Experts of a small language model: a variant of Adam for the experts.
Below are experts of layer 12 (counted from 0) of a mixture-of-experts language model. Rows are named router (the router's row for the expert), gate (a neuron's input weights, with its number), up (a neuron's input weights, with its number), down (a neuron's output weights, with its number) and show model dimensions 0-255. Each number is 200 + 30 x the weight over its row's rms, rounded and kept within 0 to 999.
After each expert's rows: "comes before" lists some tokens at least twice as common just after its tokens as in all text. This comes from a sample of Wikipedia text that the model never trained on. Tokens count by the router's weight.

# expert 3
router,215,193,182,172,233,241,256,186,193,187,179,193,196,229,198,143,153,178,247,185,213,161,192,193,216,216,253,166,148,167,178,215,222,207,204,163,178,248,196,147,196,223,192,226,233,199,199,234,188,204,215,229,218,156,179,170,186,235,224,197,197,222,217,176,241,248,211,197,236,174,208,224,241,150,219,209,171,151,156,175,164,193,205,197,210,203,140,225,240,255,180,166,223,191,225,179,212,164,210,226,227,151,199,179,227,211,173,201,231,218,170,243,205,231,179,195,199,277,227,175,154,163,225,157,188,189,161,193,199,205,185,187,176,259,171,271,215,155,257,178,191,200,194,185,215,220,198,199,188,185,246,228,226,175,214,209,167,172,180,179,162,178,275,209,195,212,172,177,163,246,158,218,215,192,213,212,191,200,177,183,131,239,217,282,200,210,167,269,190,190,215,183,184,212,240,173,183,184,175,235,188,257,209,198,176,178,239,250,177,241,217,189,258,252,205,155,248,175,208,243,226,232,137,231,175,154,205,189,225,172,164,223,179,242,233,191,149,177,229,219,181,238,232,191,218,183,136,187,227,185,161,237,239,184,190,184
gate5,168,219,247,179,164,218,195,216,190,239,159,197,234,226,212,147,171,241,205,214,151,197,174,187,243,203,165,175,216,301,136,196,248,207,160,208,205,167,199,184,249,202,187,180,150,245,155,152,197,228,168,162,235,211,218,173,200,220,198,204,238,246,199,194,209,190,221,197,167,224,166,173,180,223,234,205,183,208,257,311,238,204,162,177,176,190,209,178,189,163,231,216,136,221,174,221,193,168,216,171,188,220,212,222,219,195,224,199,204,204,192,195,216,187,184,193,215,211,228,231,172,167,229,200,194,240,247,168,234,149,159,222,218,211,150,212,159,210,139,191,207,223,185,209,239,218,196,158,217,224,174,148,158,186,170,190,205,186,208,191,185,257,230,157,221,154,231,183,219,196,185,208,187,192,201,203,220,223,203,172,210,208,213,199,189,142,241,212,226,152,275,181,212,179,236,273,186,184,239,208,180,207,203,231,168,210,129,169,171,184,196,208,233,144,158,216,160,206,202,169,185,247,244,205,168,215,177,238,198,188,193,187,163,201,189,172,197,244,256,183,190,188,141,251,165,165,193,203,184,158,207,160,229,189,145,234
up5,174,206,240,241,220,199,233,245,186,223,206,173,198,223,228,188,174,255,234,190,192,217,161,176,199,174,189,176,179,233,157,186,232,198,187,183,162,162,214,170,268,207,188,198,205,238,160,172,224,222,187,193,205,188,203,163,166,220,212,218,163,225,233,186,191,250,257,203,169,264,169,232,151,190,234,202,188,173,237,299,219,221,171,163,179,181,204,189,180,172,219,170,156,176,196,218,183,188,202,198,200,204,179,229,225,176,194,198,183,181,179,215,203,202,190,180,231,208,248,212,128,172,215,228,212,272,260,179,229,195,169,217,264,218,166,217,176,212,140,200,214,201,138,227,177,148,209,147,208,225,173,215,194,207,171,184,188,166,166,225,167,193,197,195,215,166,194,205,200,214,181,194,213,206,207,210,289,230,196,220,223,220,227,195,159,196,199,200,221,162,269,237,196,214,247,247,226,221,276,197,248,215,262,213,161,208,163,198,210,156,135,223,242,168,166,178,132,162,207,191,161,261,204,208,182,266,201,214,165,183,185,205,152,182,199,217,214,197,215,193,198,190,153,217,154,207,176,222,169,178,243,222,237,157,156,227
down5,155,203,212,168,240,215,201,224,214,194,202,236,159,266,266,251,214,192,230,153,212,168,235,236,220,199,183,212,191,185,178,189,241,186,232,242,157,242,224,184,229,212,212,224,189,180,184,188,251,227,216,236,223,185,182,202,219,239,164,254,182,174,243,212,206,193,207,245,165,243,173,254,203,229,227,258,152,196,217,220,211,250,159,173,216,217,198,172,180,149,214,199,221,164,199,198,207,259,203,208,228,151,206,206,186,213,202,248,215,198,138,171,264,217,210,200,175,210,239,186,206,231,226,169,194,181,211,164,140,146,172,156,233,221,197,193,196,177,217,183,203,183,205,173,229,172,169,142,188,160,201,196,178,189,202,171,163,132,180,193,212,215,181,216,169,232,231,166,235,243,217,181,152,217,208,156,176,231,186,236,198,198,255,235,160,258,211,184,208,167,229,225,197,200,210,292,195,231,184,165,153,232,194,206,240,232,187,223,193,172,219,196,160,195,160,224,180,164,196,210,222,177,192,149,195,191,161,227,198,176,226,233,142,226,230,186,154,186,150,176,174,183,170,212,202,212,123,212,208,189,224,234,198,112,197,159
comes before: " |", ")", "\n", "-", " 0", "."

# expert 5
router,226,159,208,217,243,138,180,229,183,258,233,209,195,201,194,221,162,145,166,219,223,201,142,200,149,198,190,189,162,185,199,196,191,262,220,168,181,224,232,174,188,259,173,182,164,281,196,174,170,150,237,186,238,201,223,226,189,174,194,181,142,173,226,183,176,198,200,193,190,208,195,225,228,206,175,149,200,223,206,203,190,162,171,225,127,187,175,191,152,204,188,152,217,210,217,189,222,187,228,215,208,259,216,212,160,195,207,167,199,182,195,165,208,216,242,214,260,174,194,162,215,204,186,197,192,176,242,213,152,166,187,191,211,208,215,247,155,187,241,162,230,217,206,265,201,251,193,213,214,170,233,222,176,191,191,171,181,197,212,203,164,213,237,194,239,204,179,159,171,175,217,242,223,189,236,251,145,187,196,206,186,242,180,207,173,160,249,199,233,198,213,157,227,233,237,189,221,202,258,237,165,182,206,238,225,206,266,192,185,211,129,135,187,220,210,201,218,177,223,257,234,218,249,286,249,182,233,156,148,212,160,193,190,196,202,183,222,189,230,205,184,209,202,193,261,240,249,209,181,193,239,160,200,194,236,261
gate5,179,249,202,196,183,235,162,176,203,168,195,168,218,251,177,169,201,160,211,181,196,198,222,219,219,216,172,234,168,171,198,215,205,191,231,233,204,172,174,225,215,200,194,193,215,160,196,217,191,177,222,212,182,211,229,214,203,163,238,206,195,137,233,244,156,217,189,195,180,269,241,165,201,199,245,199,181,173,182,205,198,286,236,178,180,162,214,143,229,234,206,185,146,159,247,210,175,178,218,235,227,150,206,205,152,196,208,166,232,180,212,189,193,180,240,254,225,201,228,229,173,213,234,152,200,178,194,216,197,240,254,203,183,155,144,170,229,151,239,175,203,200,280,199,192,171,132,232,245,190,229,249,218,231,193,239,240,238,159,223,216,194,196,221,199,173,163,212,272,201,193,189,210,181,150,208,161,177,195,194,207,198,213,228,157,224,166,196,243,226,241,168,151,135,216,173,173,153,234,196,199,142,163,228,130,209,212,184,198,192,210,209,136,144,171,183,201,214,209,228,205,187,218,196,210,187,269,235,198,168,198,214,202,193,176,237,177,214,203,224,145,224,143,211,219,213,248,251,147,163,213,199,205,181,227,244
up5,213,214,189,174,196,307,179,150,205,227,186,171,220,224,159,158,227,220,263,222,217,187,191,151,188,216,168,206,167,196,230,163,194,193,211,255,211,163,194,199,202,204,192,152,168,201,230,195,205,191,257,203,207,213,177,212,154,173,221,190,182,177,243,215,174,216,242,184,180,252,219,232,219,200,187,156,180,220,217,206,284,236,214,197,203,173,227,191,244,202,191,198,162,180,254,147,203,189,188,169,229,188,208,205,188,180,199,192,205,232,179,190,147,186,221,216,225,201,208,212,225,237,243,193,234,154,176,246,159,193,228,149,80,217,198,177,221,159,205,228,212,167,203,182,225,167,172,221,228,204,254,208,176,157,225,182,222,172,168,192,199,146,183,186,191,194,215,206,238,211,183,183,234,202,163,256,174,122,168,163,222,206,221,173,174,151,243,214,196,238,257,156,163,161,192,184,188,216,192,222,234,154,237,224,201,206,197,160,252,196,240,177,178,155,188,226,158,218,210,247,241,188,226,209,237,178,262,219,230,148,177,200,208,217,247,256,206,224,220,230,198,192,173,247,229,192,231,240,203,183,210,177,231,172,186,179
down5,209,194,190,239,251,169,165,226,179,220,238,177,189,197,220,173,201,213,220,190,239,187,178,151,218,181,189,190,231,194,101,197,218,208,248,217,244,164,261,188,191,208,173,262,213,186,171,247,183,167,295,212,227,212,206,220,231,181,231,155,190,192,206,218,175,244,121,254,174,203,116,228,188,208,204,170,201,207,202,201,201,205,237,165,222,218,160,226,248,131,197,234,167,163,178,162,243,186,226,224,192,171,184,189,170,212,175,238,203,197,188,221,173,165,235,231,180,257,163,231,204,207,224,204,177,241,215,202,193,219,201,203,217,239,167,164,253,200,235,202,233,238,220,228,230,203,208,171,211,206,251,253,217,196,164,124,169,177,189,247,183,224,253,159,290,188,205,246,192,216,204,211,254,182,197,236,211,164,163,169,175,231,206,206,217,245,187,224,229,225,233,229,195,233,238,228,179,196,127,230,199,219,225,179,195,171,190,195,235,226,215,231,218,262,190,233,220,196,191,227,174,200,188,193,185,193,228,206,189,158,144,191,214,185,215,208,182,217,189,232,201,208,257,179,213,187,184,202,211,167,202,249,163,226,184,175
comes before: " the", " a", " his", " he", " but", " and"

# expert 28
router,195,227,216,237,199,165,197,205,220,199,223,158,221,207,175,228,224,238,183,191,208,235,265,228,226,180,182,200,146,205,181,160,149,215,233,180,213,169,257,230,233,203,250,220,254,197,185,203,264,171,209,177,223,230,158,213,187,257,206,176,181,178,180,153,156,199,210,207,216,204,193,225,164,255,237,180,232,163,223,237,180,246,229,185,161,148,212,206,227,155,221,256,244,202,255,223,203,230,169,254,135,179,232,168,207,221,139,222,144,212,173,206,248,199,237,213,188,217,203,217,215,132,241,201,201,216,240,211,219,176,163,124,168,255,192,212,141,187,136,188,132,221,217,169,180,229,189,199,158,231,200,229,163,196,206,171,242,158,241,222,208,192,209,166,167,173,179,226,210,211,183,214,163,228,127,204,219,186,156,154,218,200,177,211,174,234,153,169,192,186,219,190,224,190,172,215,199,170,191,191,222,205,164,173,185,165,157,181,209,201,215,253,234,212,223,239,143,190,218,247,223,208,175,161,118,205,229,209,195,196,219,186,221,192,217,226,196,215,171,164,192,212,179,194,227,192,212,184,195,165,221,196,196,153,169,162
gate5,142,237,249,162,226,201,219,238,231,211,195,157,221,200,148,233,223,173,148,173,221,198,232,260,182,205,232,166,244,226,240,205,206,215,248,198,201,252,177,210,204,260,221,178,133,205,179,182,199,239,286,201,200,175,170,198,215,193,214,127,221,178,216,237,207,210,148,159,277,146,184,180,171,194,197,202,224,170,141,129,182,259,164,233,201,256,174,181,193,174,170,215,199,176,160,196,216,167,191,193,175,241,177,243,199,185,222,238,205,190,168,236,159,220,217,140,192,228,265,192,163,215,187,187,239,161,202,165,229,190,173,254,137,205,244,208,187,197,242,178,226,182,267,147,205,207,191,183,230,218,257,195,179,220,178,211,193,278,181,194,227,137,208,176,177,170,228,238,215,185,161,211,194,216,218,211,187,243,208,195,223,205,187,206,221,191,217,199,214,223,193,137,220,195,209,192,190,174,182,177,211,169,243,159,210,184,210,167,195,194,193,186,198,162,204,198,220,219,135,145,170,190,207,213,175,205,186,215,249,247,221,175,169,250,205,208,180,202,184,203,180,184,205,221,191,197,187,204,238,169,188,193,227,215,153,241
up5,177,177,150,210,235,176,216,228,243,200,227,242,192,199,232,211,209,207,233,263,164,242,171,197,178,198,249,216,194,215,165,165,184,199,163,187,141,178,255,231,198,227,193,207,218,156,221,191,151,171,226,195,253,213,232,172,194,233,213,173,199,250,208,269,211,224,158,173,185,197,162,207,206,175,198,177,218,210,168,235,199,148,210,209,217,92,223,193,190,259,175,203,210,159,189,156,244,202,198,187,228,157,159,269,211,195,156,196,206,224,196,171,234,169,207,197,253,184,221,213,190,185,149,199,235,151,206,177,198,151,182,203,211,179,224,174,134,215,189,185,227,238,224,218,131,211,178,193,245,231,201,226,189,203,140,181,214,227,203,169,203,167,249,206,223,156,293,157,215,235,157,163,201,235,191,150,202,223,235,165,196,189,162,211,180,170,175,201,215,195,243,224,171,245,202,224,179,189,248,213,249,194,175,212,163,243,214,229,166,220,208,258,252,210,173,223,210,157,217,241,224,226,187,150,227,185,227,230,226,237,192,222,190,183,198,253,212,148,180,165,201,192,190,227,203,214,209,218,211,204,182,236,190,162,236,180
down5,155,128,188,207,188,194,176,215,220,225,198,204,207,153,192,198,189,179,188,191,197,212,222,209,248,191,232,240,212,221,221,221,204,228,230,160,198,192,181,281,229,202,217,169,233,198,239,187,199,235,195,216,154,221,247,205,210,205,187,165,253,221,197,217,227,152,170,222,221,186,228,232,224,167,220,264,222,215,220,203,277,180,194,189,139,201,204,223,170,202,181,223,187,251,130,200,152,182,210,164,183,136,181,196,209,184,170,240,191,186,205,236,185,156,185,198,220,187,258,192,248,219,190,181,201,203,210,228,211,203,168,169,188,195,211,227,183,176,153,190,189,161,216,235,226,212,206,174,171,270,204,179,194,157,171,217,208,164,185,173,180,216,190,195,187,200,162,199,190,227,244,255,175,181,244,225,220,190,187,197,194,245,156,151,205,186,182,175,262,186,197,218,232,222,171,220,237,112,159,246,182,228,240,188,174,264,181,193,229,168,141,243,194,226,225,238,264,204,243,195,243,196,159,142,265,215,162,215,165,184,168,180,220,214,178,203,226,203,149,240,209,167,210,227,242,190,198,192,206,281,180,233,207,173,265,230
comes before: "\n", "-", " ", "an", "ampions", "ation"

# expert 16
router,188,232,195,227,219,128,170,198,123,246,260,242,199,218,187,175,131,179,151,239,243,265,211,147,154,198,208,219,200,165,172,172,210,219,193,173,242,229,166,143,199,208,222,212,234,197,223,176,216,200,210,190,206,142,163,194,212,210,166,192,185,202,167,236,187,195,219,224,210,225,193,253,159,212,242,250,194,164,219,161,191,127,206,258,189,187,198,215,235,204,206,217,191,203,187,238,175,213,208,164,201,231,270,224,234,206,184,256,185,241,193,191,164,176,199,191,194,180,185,159,191,215,229,218,173,230,227,196,249,171,211,219,172,209,241,237,183,250,205,187,175,214,192,223,242,148,239,211,142,191,198,185,213,233,157,149,226,194,199,204,185,246,234,193,237,196,180,141,227,229,219,173,223,234,170,221,149,198,181,245,167,230,192,174,150,154,174,175,206,183,256,212,173,230,260,243,255,237,194,157,214,247,167,224,142,205,184,186,168,217,189,174,232,194,207,179,208,161,210,219,248,238,254,193,215,154,170,199,141,225,198,208,162,194,159,201,189,180,175,217,201,236,243,164,199,223,217,176,188,224,188,198,197,200,191,158
gate0,227,180,222,162,191,191,236,211,237,188,201,199,179,208,234,188,213,154,243,191,213,207,222,214,280,277,253,183,202,200,215,216,248,206,200,186,233,174,222,219,202,219,210,240,167,207,238,190,152,227,219,183,168,211,226,233,213,207,178,153,192,222,144,198,205,188,152,235,196,224,241,174,194,167,203,204,235,202,250,224,226,158,179,218,248,183,164,174,179,210,204,129,212,201,174,188,170,202,192,226,185,243,108,181,195,278,184,260,113,206,188,188,190,240,193,215,246,268,176,176,171,209,165,162,139,181,232,151,215,202,178,236,203,254,148,188,194,187,135,229,151,190,233,173,194,173,197,114,228,191,216,202,241,231,188,206,190,168,198,218,222,188,189,211,191,208,244,218,224,224,200,219,168,217,206,233,206,217,174,212,192,223,163,168,253,150,224,122,228,208,188,188,149,181,156,206,219,211,242,207,213,213,194,197,195,193,158,188,161,157,234,196,152,196,173,214,213,193,162,221,153,175,235,203,171,205,162,203,239,200,195,177,195,220,139,185,194,206,230,236,177,217,232,233,219,219,200,172,218,161,216,250,194,185,218,236
up0,187,156,182,127,190,168,198,181,224,197,251,185,175,205,169,139,200,170,179,200,231,190,171,187,245,247,224,169,178,157,200,217,291,214,141,222,232,179,211,217,192,187,189,210,181,244,206,183,171,203,163,242,159,191,174,248,235,287,183,205,167,228,206,172,187,215,157,206,247,266,185,199,208,215,197,229,204,197,244,169,203,174,173,218,226,209,172,197,179,186,220,175,245,266,201,193,188,242,192,197,143,218,193,201,205,244,239,246,190,227,209,198,180,266,168,203,229,247,188,153,190,233,188,176,187,193,245,145,221,213,152,240,210,213,189,171,211,154,182,179,176,221,235,213,186,165,205,138,202,244,177,205,239,188,162,194,181,196,197,218,221,181,217,184,210,154,207,216,213,217,238,175,195,193,202,283,237,211,196,219,174,241,138,248,192,160,207,171,234,218,206,222,180,225,179,217,211,175,191,250,193,205,239,198,178,233,194,185,186,220,227,211,141,200,203,197,226,203,219,242,198,218,251,196,147,226,144,154,158,203,190,156,160,193,147,194,211,163,242,225,191,224,225,233,219,213,209,229,211,174,205,180,152,127,203,138
down0,236,201,239,206,180,161,170,191,221,188,168,151,215,187,236,183,223,204,265,212,189,214,218,202,196,197,183,193,188,215,184,226,189,210,174,133,250,198,240,231,191,158,191,208,234,200,207,172,168,233,236,147,165,219,203,239,178,150,224,224,209,213,215,271,260,214,218,282,231,205,212,241,227,173,214,167,224,199,206,199,215,182,185,217,164,216,209,176,205,226,203,196,159,209,180,160,205,199,233,239,183,219,163,207,159,219,186,186,190,189,207,222,234,198,232,219,183,177,189,233,202,208,208,223,200,174,225,163,195,231,161,203,216,261,211,193,247,159,214,163,227,245,212,265,201,205,181,192,191,171,245,201,199,194,239,183,178,157,219,225,218,188,191,221,204,175,276,184,185,199,183,216,200,211,171,153,264,161,246,176,215,219,183,188,154,139,200,226,186,262,174,166,197,135,238,171,269,177,186,190,148,241,219,180,243,209,197,175,213,207,217,182,196,173,139,199,168,202,164,185,215,235,181,112,172,207,193,216,146,210,206,211,127,131,130,201,258,187,184,238,207,235,205,182,225,196,140,174,181,252,221,203,232,166,156,179
comes before: ",", " and", "–", "-", " which", " but"

# expert 15
router,217,193,207,250,213,219,225,164,227,236,243,136,164,169,175,160,186,189,212,199,259,203,213,161,191,213,156,221,233,197,208,204,169,219,207,198,249,241,199,208,259,212,169,197,199,213,204,199,202,242,220,227,216,181,212,197,187,191,177,187,191,174,165,213,236,193,196,192,198,236,211,183,157,170,214,244,249,250,235,206,235,165,153,214,173,197,189,159,246,179,253,268,191,214,198,228,207,246,187,189,146,164,179,204,201,151,217,154,251,153,238,218,198,202,180,175,182,238,232,221,167,149,181,198,193,182,198,138,201,217,217,196,265,248,165,192,163,198,184,255,222,179,150,188,207,172,199,185,158,161,242,143,177,188,177,240,168,150,185,184,234,163,164,197,173,234,137,196,164,189,180,217,191,227,183,192,194,174,185,239,154,171,184,240,230,161,208,266,190,185,231,179,202,187,206,240,199,253,237,236,202,172,222,204,220,168,205,189,265,186,197,239,257,198,204,149,169,148,177,203,166,182,219,223,260,221,238,191,224,247,206,209,237,238,247,215,186,242,172,223,180,225,190,199,244,199,219,150,170,259,198,262,184,178,205,221
gate5,227,231,152,177,200,196,201,228,206,174,192,195,187,198,235,200,208,170,203,136,183,183,213,215,199,182,177,271,189,160,171,232,243,186,203,170,180,245,204,207,243,209,215,250,187,224,269,197,228,191,198,210,193,149,186,238,158,211,269,184,154,162,165,163,215,228,153,226,196,273,254,260,207,223,212,154,212,186,234,181,258,241,202,169,259,193,186,163,180,224,129,202,227,199,193,238,145,180,198,184,141,202,224,203,203,231,170,230,248,201,181,256,199,190,198,205,206,217,187,177,161,210,249,181,183,201,148,193,180,156,135,201,215,198,171,194,180,190,204,177,213,185,180,181,179,195,151,254,167,212,180,121,193,175,123,190,183,211,218,196,209,237,220,214,210,195,186,176,202,227,200,269,192,211,181,239,205,225,200,226,205,174,208,134,189,218,201,179,193,227,187,193,185,207,153,224,195,242,229,154,219,181,213,243,154,195,230,153,223,232,197,188,191,132,212,214,217,207,176,161,183,232,168,243,211,207,208,217,273,161,214,229,219,189,215,167,209,233,194,241,179,234,229,228,191,145,179,262,203,186,268,211,227,216,200,214
up5,198,222,214,206,247,209,183,209,228,216,198,201,204,208,224,236,172,163,231,207,207,176,186,209,205,191,192,238,221,183,248,204,187,204,183,178,239,185,214,201,249,195,216,240,204,215,217,239,231,210,191,193,220,196,214,185,232,156,192,182,227,149,190,223,184,192,149,242,167,159,222,219,241,231,122,194,204,174,237,170,205,181,230,232,229,137,158,139,174,277,165,207,180,206,245,138,206,192,206,158,233,191,238,236,195,172,267,245,165,153,213,184,178,233,192,145,211,263,164,191,216,242,146,177,239,185,125,167,202,182,157,223,170,166,172,191,195,205,204,172,202,217,239,175,183,176,198,182,201,210,178,216,166,224,176,228,219,198,217,171,228,227,243,217,227,179,222,237,199,185,167,221,264,232,172,207,237,199,192,238,99,133,168,195,175,202,223,190,229,180,219,109,209,220,198,227,160,230,200,217,185,226,175,228,171,175,166,241,223,223,174,174,186,212,163,189,209,206,206,251,192,182,190,209,229,277,202,194,211,239,144,209,194,240,173,206,195,172,137,149,214,165,215,222,169,167,191,232,196,227,185,193,166,247,192,213
down5,183,205,211,256,275,194,206,220,160,211,181,189,163,198,203,248,169,230,226,237,173,216,209,170,235,195,245,157,189,203,211,191,200,189,216,172,192,206,197,156,219,199,250,208,250,184,222,164,202,150,234,236,141,195,163,138,138,183,228,235,213,235,131,197,238,258,188,211,199,176,183,179,221,223,182,161,234,164,124,191,220,171,199,186,212,157,177,234,98,235,206,242,242,221,236,200,179,198,233,167,211,212,182,242,223,208,214,189,207,187,148,249,233,215,210,170,220,217,212,179,170,168,193,199,232,191,211,177,177,229,211,204,181,227,202,179,189,190,207,157,207,200,215,179,196,142,174,199,197,177,165,193,219,247,168,210,147,180,254,195,206,224,206,236,207,199,153,186,218,218,212,253,224,219,216,222,197,182,205,223,189,184,208,165,228,278,178,172,220,172,187,138,179,213,214,226,195,225,229,158,253,181,187,170,203,155,190,208,180,189,195,252,198,181,139,205,209,198,157,202,158,238,165,175,197,195,128,159,159,237,219,156,213,173,229,206,214,187,219,208,174,187,232,243,197,255,255,230,204,168,233,138,216,183,151,240
comes before: "\n", " The", " He", " In", " It", " This"

# expert 22
router,228,182,147,208,207,145,223,235,222,238,248,166,135,153,194,170,232,234,190,206,256,169,169,161,138,196,170,228,169,218,270,181,173,207,167,240,231,221,193,220,126,185,186,235,245,192,192,161,184,184,214,217,256,217,199,184,185,221,198,245,260,227,172,197,170,221,188,183,201,158,197,211,209,174,208,148,195,214,153,207,195,217,193,246,137,163,203,202,218,167,192,197,224,223,194,239,208,203,197,247,207,210,219,243,226,249,193,170,247,177,184,244,233,203,197,223,243,247,136,189,226,228,207,188,200,163,160,201,224,238,187,201,177,183,201,165,178,207,218,200,203,221,157,222,217,176,206,214,236,205,214,217,163,195,185,205,204,213,143,218,221,171,146,218,166,216,169,174,219,209,226,229,177,183,160,215,144,261,231,172,214,174,262,250,194,213,223,182,203,189,144,240,232,223,235,211,182,193,237,173,238,176,206,170,214,220,216,214,176,249,140,208,137,149,181,199,158,163,200,205,192,232,215,143,188,164,177,183,164,262,146,182,151,154,219,230,188,203,152,233,206,179,206,195,198,203,251,246,205,225,234,227,168,202,202,212
gate5,165,242,222,177,197,181,271,206,182,194,198,180,205,236,234,162,147,202,166,205,223,176,211,198,217,210,165,223,237,153,229,169,156,210,206,210,227,212,205,163,193,202,200,192,182,191,181,183,241,201,191,184,200,194,225,266,173,210,210,214,217,214,214,228,215,184,196,237,208,227,196,161,224,196,153,220,175,214,273,218,264,181,182,219,226,197,245,222,251,211,107,200,205,233,178,138,151,231,202,178,194,220,197,205,216,181,166,199,240,214,170,185,204,211,259,151,183,162,217,195,197,146,168,195,181,180,261,231,247,241,231,224,189,176,241,207,207,187,214,259,191,180,233,179,229,134,187,149,181,229,174,108,194,207,235,163,182,133,197,188,153,216,228,192,174,237,201,169,175,180,162,230,269,247,163,178,171,192,180,206,206,176,191,227,166,153,229,217,196,179,270,145,196,220,204,160,165,192,208,209,217,205,187,203,208,210,161,210,244,187,224,210,224,171,242,209,206,181,233,206,280,221,214,253,165,201,158,190,204,156,228,213,188,170,184,203,157,244,239,271,183,203,164,249,179,187,190,203,224,180,215,234,216,205,219,194
up5,203,216,244,197,177,182,239,200,172,191,208,181,206,240,162,139,189,218,200,189,232,171,219,156,206,183,208,201,204,190,205,149,174,217,201,192,235,225,230,204,194,171,216,169,183,175,206,184,240,219,192,233,207,209,240,272,203,200,207,218,203,201,208,199,210,155,224,251,193,243,212,148,232,161,214,216,200,234,236,196,231,152,203,235,191,207,266,204,211,191,182,165,199,224,169,197,158,190,159,189,197,219,179,182,145,209,133,185,216,184,180,171,200,234,205,167,185,208,212,236,235,190,166,230,176,209,255,228,216,156,163,197,205,187,208,196,139,183,199,249,212,198,236,246,245,141,189,182,250,285,163,108,163,179,183,170,174,128,206,191,191,169,248,226,210,227,192,165,190,156,161,196,180,295,189,203,192,232,172,153,182,162,173,209,159,178,242,183,201,185,245,188,197,219,179,186,149,195,215,236,237,199,263,165,186,203,180,153,264,199,245,196,227,156,266,238,231,173,225,195,246,239,211,221,188,188,162,194,214,184,237,253,208,201,234,218,189,227,175,241,159,191,233,201,174,158,212,193,239,204,196,235,227,168,174,194
down5,200,251,259,211,168,161,238,228,189,230,180,144,206,215,217,214,174,199,265,206,145,180,195,167,211,172,223,187,199,232,157,219,195,254,181,176,225,199,209,210,182,195,193,211,178,173,219,184,248,209,191,168,173,242,86,209,191,194,181,227,190,217,167,206,257,153,187,202,220,260,201,188,213,211,214,224,222,177,211,167,140,220,209,190,151,197,220,197,214,204,132,268,213,174,175,232,196,217,175,209,208,180,213,226,154,173,157,155,231,217,231,181,222,258,221,207,187,192,207,213,228,254,237,188,160,216,198,222,194,214,213,245,209,176,246,244,235,237,253,188,204,213,159,226,230,149,209,233,171,195,164,184,188,226,192,198,166,249,177,206,275,204,224,193,146,178,199,241,225,162,211,183,217,212,172,164,202,216,188,239,213,229,234,224,179,232,206,209,189,186,194,193,177,178,179,152,219,252,206,170,205,253,163,209,242,241,189,196,225,218,240,216,202,165,181,229,193,222,221,185,215,243,202,151,245,268,187,215,175,147,196,192,161,122,205,178,186,127,183,235,198,192,213,197,127,157,146,178,223,188,206,212,188,200,215,195
comes before: " |", "|", "-", "–", "born", "19"

# expert 23
router,251,269,199,187,197,162,156,124,214,191,225,178,149,215,212,210,213,262,221,206,191,166,212,226,171,212,221,233,208,258,217,252,170,166,187,197,230,157,144,202,222,165,193,211,177,197,219,180,228,209,114,182,193,244,221,198,186,183,217,203,235,204,189,157,203,262,222,146,199,222,172,213,188,196,225,207,177,202,173,203,156,142,178,221,154,234,234,216,203,205,245,243,199,229,253,172,234,149,222,165,196,235,164,233,209,212,225,187,218,229,171,181,200,171,185,172,219,174,208,190,207,223,227,265,222,213,174,203,150,163,179,142,195,207,188,263,196,174,210,236,181,159,173,176,155,176,212,208,238,181,145,240,180,259,199,190,192,207,158,174,215,177,173,215,180,207,173,239,222,212,235,177,195,173,192,190,171,245,156,220,184,223,246,196,262,159,151,265,171,237,230,211,161,189,233,177,212,207,194,201,194,199,268,187,159,202,172,181,207,176,199,200,202,234,227,159,211,176,251,234,109,196,220,159,201,168,195,243,226,195,192,166,201,155,181,226,208,222,192,170,238,191,142,226,219,237,184,182,195,197,188,188,202,253,185,182
gate5,179,226,223,236,233,187,172,214,162,230,169,184,198,229,183,174,205,190,228,218,235,180,175,204,261,209,195,201,241,187,140,239,174,200,242,217,221,210,209,195,259,191,241,201,202,207,212,166,159,184,211,222,165,245,199,217,237,270,206,234,249,165,203,223,190,217,186,203,147,178,249,262,181,148,193,132,197,241,249,215,176,226,167,197,167,188,167,147,153,236,204,176,223,189,132,225,167,177,225,266,178,229,151,263,149,138,224,216,203,159,210,198,220,230,252,192,235,212,220,173,125,185,192,199,207,157,185,200,186,235,180,269,222,219,169,217,188,198,222,193,178,170,228,226,216,204,189,164,232,186,191,206,210,200,181,209,150,220,206,199,166,209,213,187,194,163,204,223,181,185,173,177,206,228,200,210,178,174,227,214,207,206,169,195,156,220,162,147,187,262,190,190,189,182,235,209,216,234,157,219,212,226,223,235,158,205,199,221,263,181,165,182,208,143,196,234,220,250,186,251,222,200,254,163,222,201,207,155,184,140,243,200,179,149,191,208,235,205,183,212,137,233,136,209,191,186,208,222,213,179,230,166,160,232,227,175
up5,204,214,186,124,216,220,200,236,168,178,189,153,184,211,192,220,153,218,244,158,231,192,233,204,209,226,177,188,146,215,209,175,228,223,256,234,173,203,207,217,217,215,173,210,238,162,205,220,204,198,239,224,155,226,225,234,224,243,212,235,222,212,214,149,230,234,228,186,195,226,184,249,292,222,176,229,183,169,197,184,183,192,203,234,228,172,197,147,217,154,182,179,176,198,209,189,240,224,214,226,189,214,243,245,222,245,180,219,214,175,252,226,169,209,234,205,211,210,223,149,164,176,182,167,247,217,212,153,246,277,232,226,224,212,235,244,116,178,176,187,159,184,196,168,198,240,225,168,144,167,240,213,223,241,140,202,217,195,143,191,203,211,187,215,184,240,162,203,191,188,169,178,238,166,186,246,135,210,196,204,162,231,146,245,175,194,176,177,148,229,192,189,220,199,256,176,229,174,218,186,198,212,208,189,174,205,197,156,246,201,172,200,232,169,191,166,245,171,159,210,196,214,246,182,222,195,185,220,221,174,200,198,246,227,186,244,199,221,215,159,130,205,135,162,207,188,176,173,210,170,239,238,177,206,218,244
down5,230,240,169,185,203,204,243,172,181,183,194,213,199,161,168,211,215,202,195,188,193,213,177,168,212,177,193,198,141,187,212,186,194,232,185,262,240,182,195,169,232,208,257,213,223,161,166,176,190,187,201,170,208,261,211,175,187,134,142,206,145,181,239,242,206,224,111,235,185,190,196,248,243,212,170,227,209,201,212,222,206,205,158,203,217,235,241,236,213,157,185,158,185,186,178,138,232,197,223,211,206,221,193,211,180,208,225,218,164,205,209,215,196,196,186,196,266,210,202,167,248,192,191,146,195,181,241,174,202,172,209,183,175,147,167,171,155,183,159,197,219,207,207,225,154,220,203,199,228,189,208,238,238,247,160,243,170,238,151,245,182,242,200,209,160,139,200,189,199,184,146,179,232,128,153,202,153,301,234,208,161,178,154,220,225,196,183,154,216,221,256,180,166,213,169,214,200,165,174,201,219,142,189,231,175,201,193,169,162,171,181,167,226,213,218,170,259,222,198,149,184,186,192,191,143,174,216,185,185,213,202,217,262,188,171,219,138,192,203,204,160,162,241,169,185,232,202,207,173,189,188,147,185,204,222,226
comes before: "\n", "-", "=", "The", " •", "==="